Below are experts of layer 9 (counted from 0) of a mixture-of-experts language model. Rows are named router (the router's row for the expert), up (a neuron's input weights, with its number), down (a neuron's output weights, with its number) and show model dimensions 128-255. Each number is 128 + 32 x the weight over its row's rms, rounded and kept within 0 to 255. Numbers have three digits each.
Before each expert's rows: a language model's description of what the expert responds to; "mostly gets" lists some tokens that are sent to it at least half of the time. This comes from a sample of Wikipedia text that the model never trained on.

# expert 33
Mid-word pieces such as ung, k, ang, ck, often in German or Nordic names and words, such as Hungary, kung-fu, Hundvikfjord.
mostly gets: "ung", " hand", " pick", " look", " Hand", " Mark"
router:114121100087125054140147122104176113119120143150123100122139082159198141093117086109125156027144062131136147110113082119138161182123156152174117136104137114069157133095146139127115193167093173122105151194057157159179082122208149130153130115114138162127113108095082148158098127068106101144133156178122125083148153144114064094078180125186133148089149146086157127143151104112161155091150
up0:122140132179126121079091095134149137071130125116124084152110165107210089130140094050146089121086169099149153100144144155071149129126159116142124122086119112147097104081159123125169122104106094125099128131097092162154126088093185087151138125130112113138152109105137117152077152162169132170105083149148110153142145052166145131126124162099151146163138158126129120098105117151162122082075
down0:070153159146187196188101135139099117162055203157190109103137075157151161142162100145151107154071147164090138172156119110112125176109148111172137171115128128109120113097138158176103144131127092142141072133172095129126123076120117129137139090089086174156134131102121103156149125105112080191152140148149112181141121148143135108164124108202114087158071132126095134133100151138108184118116
up1:073187124130119119128197152159149091166198088134135137163098191159132115144173112184102181126081096105116166116130135115131182123138141174163150116176124160134107153103138093089073138103093122151159141104125148141182099138115169128154137157115141123070128136099214089090110141112141143195106115104066140191114079096111156142077117098149095050072171152121119162170149144172133083109133
down1:106144191082176088170111107151129113112112130134108144109139067144095186152086159142123164087131178103112091111102105125142159112133104143159153147103085137107132100155130120136169141160105135155100120120162124102111192126110100132158101091100136142060165105197174131161157088033125095113152140104122113150103088159133056149075063118174147132144135124131137096163093116203182149118171

# expert 36
Pieces inside German and other European names, especially g as in Zie-g-ler, Ja-g-dgeschwader, plus some digits in statistics tables.
mostly gets: "g", " tree", "å", " map", " would", " requirement"
router:124180136133122106151167116166143110138111123156088069094127106117171165209101093193174139087110100109192169122180083121142119131090116115122154143114132108060204126148182152140090173150123138174168178189050141145128089101099132170136170136111199077129099145062139086155167118080094123077140104158124103079170151124116092113079155155143108151129104171087178103138182156129147123117165
up0:112119107162134116102146107180165128103066145127140148121147196144116150187129098177128160176073124138099125087149169125120100173185189058139085120144163129148063188210097136132126088095149179133143135144149171105161174145179101146136142124064154075125159114090155136132154159138090185101122154144056093105073095099088149125151110132170115125146129104145092142174111122129171136176132
down0:124160129102171131117140106151136096125180172095126118065169146132131125138084135146179155070116166164129171115135133163124158121165126134141157163140144130087135165181084170157141113043134066213095088136153246122147152143106117138152100129160152160155118124107106088116079072121137121103102096119065092125128094146192115136203094105194083147181089107123093124118132147139106129149089
up1:105130160128126152178200093113198135167140146179121100148146135122124104108076134117149135175171119087124110147130137178172078113200131141115149142147142113169095094150143143101113121150087182103082090185179163128150138142080146106143125125113120082104125130087102133138083078201143107126147156140105094124092114138164155174127127168127141135123073135138132172225163146146077164094143
down1:165207146152079111159163139157148146159097108136136111133135159177146119102113142142123134149140171062075126153119171077126123098152162174090110163140158150164156155118156151082145144147148091174090154169155147126163180122156151151145132111114079150122140126160140113168227172136144076143153188195126110152186164100095141129134115107151117135170134099117158107129076121110117066177193

# expert 49
Articles and possessives before nouns, such as the, his, her, their, my, possessive 's, and table pipes between cells.
mostly gets: " your", " her", " real", " his", " their", "year"
router:170105119140193101168128161079066113120107134123129063116101156118067099093092079096070215109162141110132145149126121121099084089125104150116122127066075097154101120127125090123143139081108154148108140111158130189113084084067142165120089080116150073072099118140151097141096130167113121170145122150101147154101117074146125118117170096157117146121149099124103132122114140160080117162063
up0:145165182071099144182114105128151133067097082083084123075171094113148123096152111122081103126117087143101098097138138102153114117119126148142182074160114117123109130130186136078144184096157108049103093176120150172133168151130130148167127111098159106127086099106139176170095090128145179131166157117127098146098119101100135133076123138098077100174119133140061141120148108131092163137128
down0:105138112106102174142143114156093165134085085105176082176181080171125158140142170144054068167115167132127124176152125097121146191082065075132147106065120090127035095140127140143156125111156132177131147127182110115136139153144077131073141121151159129151187181131127116140112113156100156125088104088127177156119097137147127146110159154173107112156124136045124163109111146157144100104097
up1:103131115114119103162159132058157123159151151135131170127124113106092101113151114082098120106206152127166126110107188108079067104146130084112142146117130150078092117197137100123080112112112080193168140139151126178112153172176101063151142164159133098173130107175112130072118090076132109130120115157175104191150129123175083078083088067181138110162116062146118086156122110100096112098138
down1:142057178108084144155164085144127164135122119113121185119108138210122185080164150083107070087191098129165160142115169097147087130151078180142148122167113119174141131153114106070121133137204102145140145151178109032119148135119149110115106105148138155095123080166165141099193205123092089119099121134176121157142124121155091128182164099130143132094156112113119167112102130081144147111186

# expert 26
Word stems right after an article or noun, mostly awaiting a suffix, such as regard(ing), dismiss(ed), After, during, concern.
mostly gets: " Genus", "After", " letter", " before", " after", "Dur"
router:167105072155127137084109161136105115093174131095163121112153120164108125192155176147147173120186081114158096095115147156127087121181167095132105051120116162162125147119126163131161152128109155115137125122108168166131164112126151187110091168216180154213160155133117127156137112133110104130145182116126166165150084117138097136110100154146121140178093131150138142119107090150189157107129
up0:138102119102126165093129089147102204140174092148079113105150143133090121126052094132105099132082153147123185092076085130109137109154162143116076172128144134178063174143146146185096122139140069203149109091154124120204126109137165091089156184139112137152116138156119150155156136088166109094102144101061138091058116109133116106162119100126117175074145129110094214122130110097153139142077
down0:170154116092150178089112134141143106098155090105174135094076121150063150122153115123125116163123120143087121155125083110182148176171114139128133197132071098091108113134090147100171116127124058101111124135150131120109155089170088134139124151155166147117087189104103155128073131131142122105091135112102117089158142131141112155078121136075119171149130054141165184113097121191145137163181
up1:075146134109118100154176043157151121129143194097105102112152147126191143191111148080104091139121069084118192158123101140172140048147152161159133112110167152093123176153112158107059089201187132145102131127103156087144113109120110106088126128129115148142149147046140081089174093154135133095118162096123173200158124120104130115109136144116143137143122129144119117106129133099080149172102
down1:136186094122163124126123122153169090132098147084092100144134143124168122194064158084125113102092146142132147100170104158147104073093110140140142171112172090168132120142120131111138124114161108132157103133100133135119126138157167118112088097165170146073136135109208132133161163103188116136205143133132147072092137083152062112145170163097158095130170126161104141083170125122046144094109

# expert 39
Word-initial capital letters and consonant clusters beginning names or abbreviations, such as B in Bishopric, Sc in Scots, Ph.D., B.S.
mostly gets: " Sc", " Sch", " Ph", " Sp", " McC", " app"
router:162112139146105072134038094122172159103112164108132146165161112158115103073150162127116068101150161107133131078102062138132145171178136142112137130118114151150115103103124170121195132128141096115143144121145133154149071158128174147150176144121121169180153181148163116084107110096129101141104135093138108089141123149147069128085132107196136159139065123169188099142156124126076126109110
up0:129105138186058179106165119142174105108109117157131094190134135126162192142212132099170138132163079100106129110049092095165118105093164121126134143139131089140110164178093106169071077161096129108128127138186159155090121105147128125138137152117105117024139156134094127152255125094102098185110133148113119108166142160129205140121116120128124151146099123083121205114124114111171122096078
down0:057124168116128082118130169142118118153127123180100130137118123177145058158084149108084171116170142119108091142145133140119167094136173141144123105185126176055124149147117136111140108093138164098145101100135146137113103174134035126124147126169203126104150094178094135101140172159109128113141132161106116121118111101125146105132148132104106060078112066148162038103122108065096206122137
up1:173139135149147134083113113165101124139142133125125147137078185136151183135131105114076119119097077143098113153139163089140157088133119062173129154128130129215138137095159130077129173115170178133156145102164115127113095143113125157074124150218132104124118141078117141118130095121133103153153137070182180090134111120150132135064142144156161071186141099147099080044109138157135134117102
down1:139092142075123186105170160122106108093101108142070127140152194102122171168140128159123139094106144136156171187163136128100155154134094125134147144171152091112142231164120177079077144133110125091125127111124127111066126085164158102126095115133124131062101081151168125159119135163109151186164107135127076127121075141143152099140194102123193150121065155091088105147134095115202108154090

# expert 25
Lone capital or short letter pieces starting or inside words and names, such as B in DrugBank, D, McC, Ph, wh.
mostly gets: " b", "Ch", " Ph", " X", " B", "B"
router:196134093132154100068064063110136190103126140137123145155120101167197114091148142157114112151151139132128144091158109157094114119115167100160139135133101138154092103145120139103099163171126081148133146125149123159117089102164143144174150137101094131098146171157117138088117143130149114159043099141142113139163120206170113065143094099173107078090050090119187112077164149089096116115094
up0:133082100164098133129152089099134132075145097179163103153141157137132120203097123101141134150092109121087116153115107104131069167086187080143104147176126181074072109128147115156176121087109143059105135110109145137142118129119078163150114125107081117120143121158155095122179171156074115080149195115113167166138139121112191156125187166044121159117070104086140123125135170128087086142113
down0:168154143084177171141109135144128104117161133101130082121174086137117124182093119109141127152086139104136149005124135076078059137108160104191145133140120074137118116144145123168156150125178139180111130156139174103119119098120169147155133138144157114153095090056130119082116111126163102159159059154205104137163144132117112152113119160139089119108172158168093221121107165099135122187149
up1:154121126127151106110121158074111167130100115110178189125136087156150124108155140148094155152105121145153140128117122105106053156176070120160124142168174116097163160087078131101144121133152157121035113102145152103114103120128093158078123112107091102133147126132113125089121131133102116071141144090055185084061071139182129115139133105126164160121143160132137119119191126126146124139075
down1:160096130143191129109139179138176154162103182097080143127113142159107166085117131123088082159135126141104168129114160125088073093076152125087113104144154082061136105118121111143180096145113152164132139125117113118116126094068150184156093114083149123133116116085126088127076122124098114071113117133112127130123115109154110101134188115145115150122129148111124140095126088070129114191076

# expert 45
Words after reporting or authorship verbs in reviews and news, like wrote the, stated, argued, plus table pipe separators.
mostly gets: " wrote", " argued", " stated", " stating", " does", " announced"
router:093094122172147023157137130047130117163129096133101108118084170112075184119124129128111132120067132188070126180145082136110124111118134104145090162135111136183116145083145116162080137135094136172140194144148120134135095083125182100123113104135148132147107085116094084151177083130089075147159128137129104143077125110125123088117142108174142177153194075069144149129056130129106118224063
up0:128107101112095120050171108147132150146121134167137153156120113124146214125140107145104146165124121130133125158162125141136116151141130206118126150148081158112048132091127056182149095145184148156150149149140121134142156051151155096114127124121116128101103092094034101169155213080121088176143087091151147110131111157107126156088111107131148120125141121076140128127157139113096120146127
down0:098133131101107102141158112142141095156203124137124100138211105173203064162076099116156143153083138102162061142100133225111146139149131096171120072160159165104186105138150102126114110123179106178099111173160089094125156153123141132130124152147119127102160158152138151166100153194093150117107112105198057127092119136165092124171116080115127162079114141158130111112096123133142115148073
up1:152065110150096094134102137140126081159158114117163117096102159178127138129128192174148158181186161155080142113132154139159150088134152135140104064151163143126096133097124171094095169083082118165121126136106142075126161080139136156139129155113111165180136166150129212091135156162113173190158211143111122057113110147136115144154165129099155119118144115132115071110126197109105187134121
down1:171137141156104148123111165168219074086071138119120143135138135076201135163108113162158143167119138137116100127141152131143119175132125098061106163118136096104139119071135125119126109156148110149097126159101158120113116107089102137156212074168141074153187066099144154136124123156159138100095121098108099120116087123107123107066129155139161140129145095112118108139115160155188169160130

# expert 46
Pipes and spaces between table header cells, especially in review-score tables, such as Source | Rating; also verbs like create, wrote, find.
mostly gets: " create", "creating", " find", " classification", " wrote", " conducted"
router:098101130127121073140101094125095120148143166160131107143125136137114121172097135038088164077110133194134103155123127114105153131135121077044094065084059141141083137103107087135083124132148118189108130109174138137125129054139083156115088093084059179105177134119139126144122155156114142080087110173114162160162179133084148121107103109092106110100197113114135109119158155166131092136113
up0:129134093129103132145123055156136170095116121112079138115144097115098128184158136092212086139084164086141107118096136135087119098181164138126120135112145036108106113193145189136187140167115121125116162126130102123124162114072127097205129093139105100153193123107130173184135142164118144105073130147144108104172130165140151192144108094049138187139145153180103209150109088122128166139165
down0:150101108082123134155126139152100133119092138072158125100116103125134101124132141175151112126119096133155127097136110132171153155107152086119087191062109128120148101120110125131162077141090077175103122094080174139106125138085117184150133095097117212113095184122184113154119106125113109129142133094079088137113137100144108145175163150169161127131136131196126093113132156104135121161146
up1:117123122107058114162081153171163201101145095152163141092140118178094154146096132124151135113163039137137129137144158108151133134159115112071111074157143153139065076207184067151157125140132151116147072126115093133166190099154068126129136153138108163158133164045177137195141167186135196121174087162126118139075158173149130137115131140156116154153104103112148082130096157091186139109127
down1:092122138079151094138103155109082115136110144150123096148064151175142155158091134166142127137052094168106093202103138140143099079077151107138095116097108091158119135117161151137111053112155055129098083133122165151124141144173188091103113099145158095125190126161127096144139118112162103088153126134169118170139083111099129085121132139111096127049155113074150209085087068092127146185098

# expert 57
Leading 1 of years after a dash or date, like 1893–1911, and line breaks ending list items, plus place nouns like park, Creek.
mostly gets: " park", " garden", " Creek", " Farm", " Land", " seen"
router:104139127099107147147069132090147209118160115083121089124150065192184078108156141126128094068141118174131161114101083138150109149167168114133145104151190099163089137133103097134095106077073104100139109087061110116140157149168055120155116104087129102130087075065117090158114217174158132130072132117109104122134101124167149129133076158137038100109138114075120098092072070134158100129113
up0:173124126215106174144182112118161105170138146042143116135114143138076194191179163112153098180101128068108101091105096061122135125120179139093094223105149157118081118135104104141122202096104083134139123137117095176129171160117096126105164112099108127180194087092122146127113169127088141103097122084121090166161155153142156125136155081128134041049167153135145169103112156139096161119113
down0:179069098079086069102143179138085128069119117142142109109142141186151161161164177155135105124101087151131137093103083106172113116200103144143106156160171152092129172140088104109154195143097153128105108097201105130127087186114125121131122121178181092149104118097152130146076125163164115116127109105131118161090158107138209168112134150101102061112160055144147113114113187134081252081124
up1:121082077150169154078094142120136123056130134058105112151175094144175100096127172122135092108142130117122076153118133124117096103157154090147148139081149139190139092125164103147145114130107102119103088091114079118156133159159198095131137119127153145138167159040140109127097147172136160136174164149127170138132092108147084110109107106103103118157166125119119108139116131116030068114124
down1:148165033152133123109176149141195122112112100148096096133107134164144072116140131139124134090154108122164138117110162106187124138108132179149149140117136124110136128137132127186151128161197044097129179132150127118144120077123191105161110100072120138129089169131103109166118106069152123061142138165155141090123114102110123106113096135126064142104110092117165112086194127101093052089130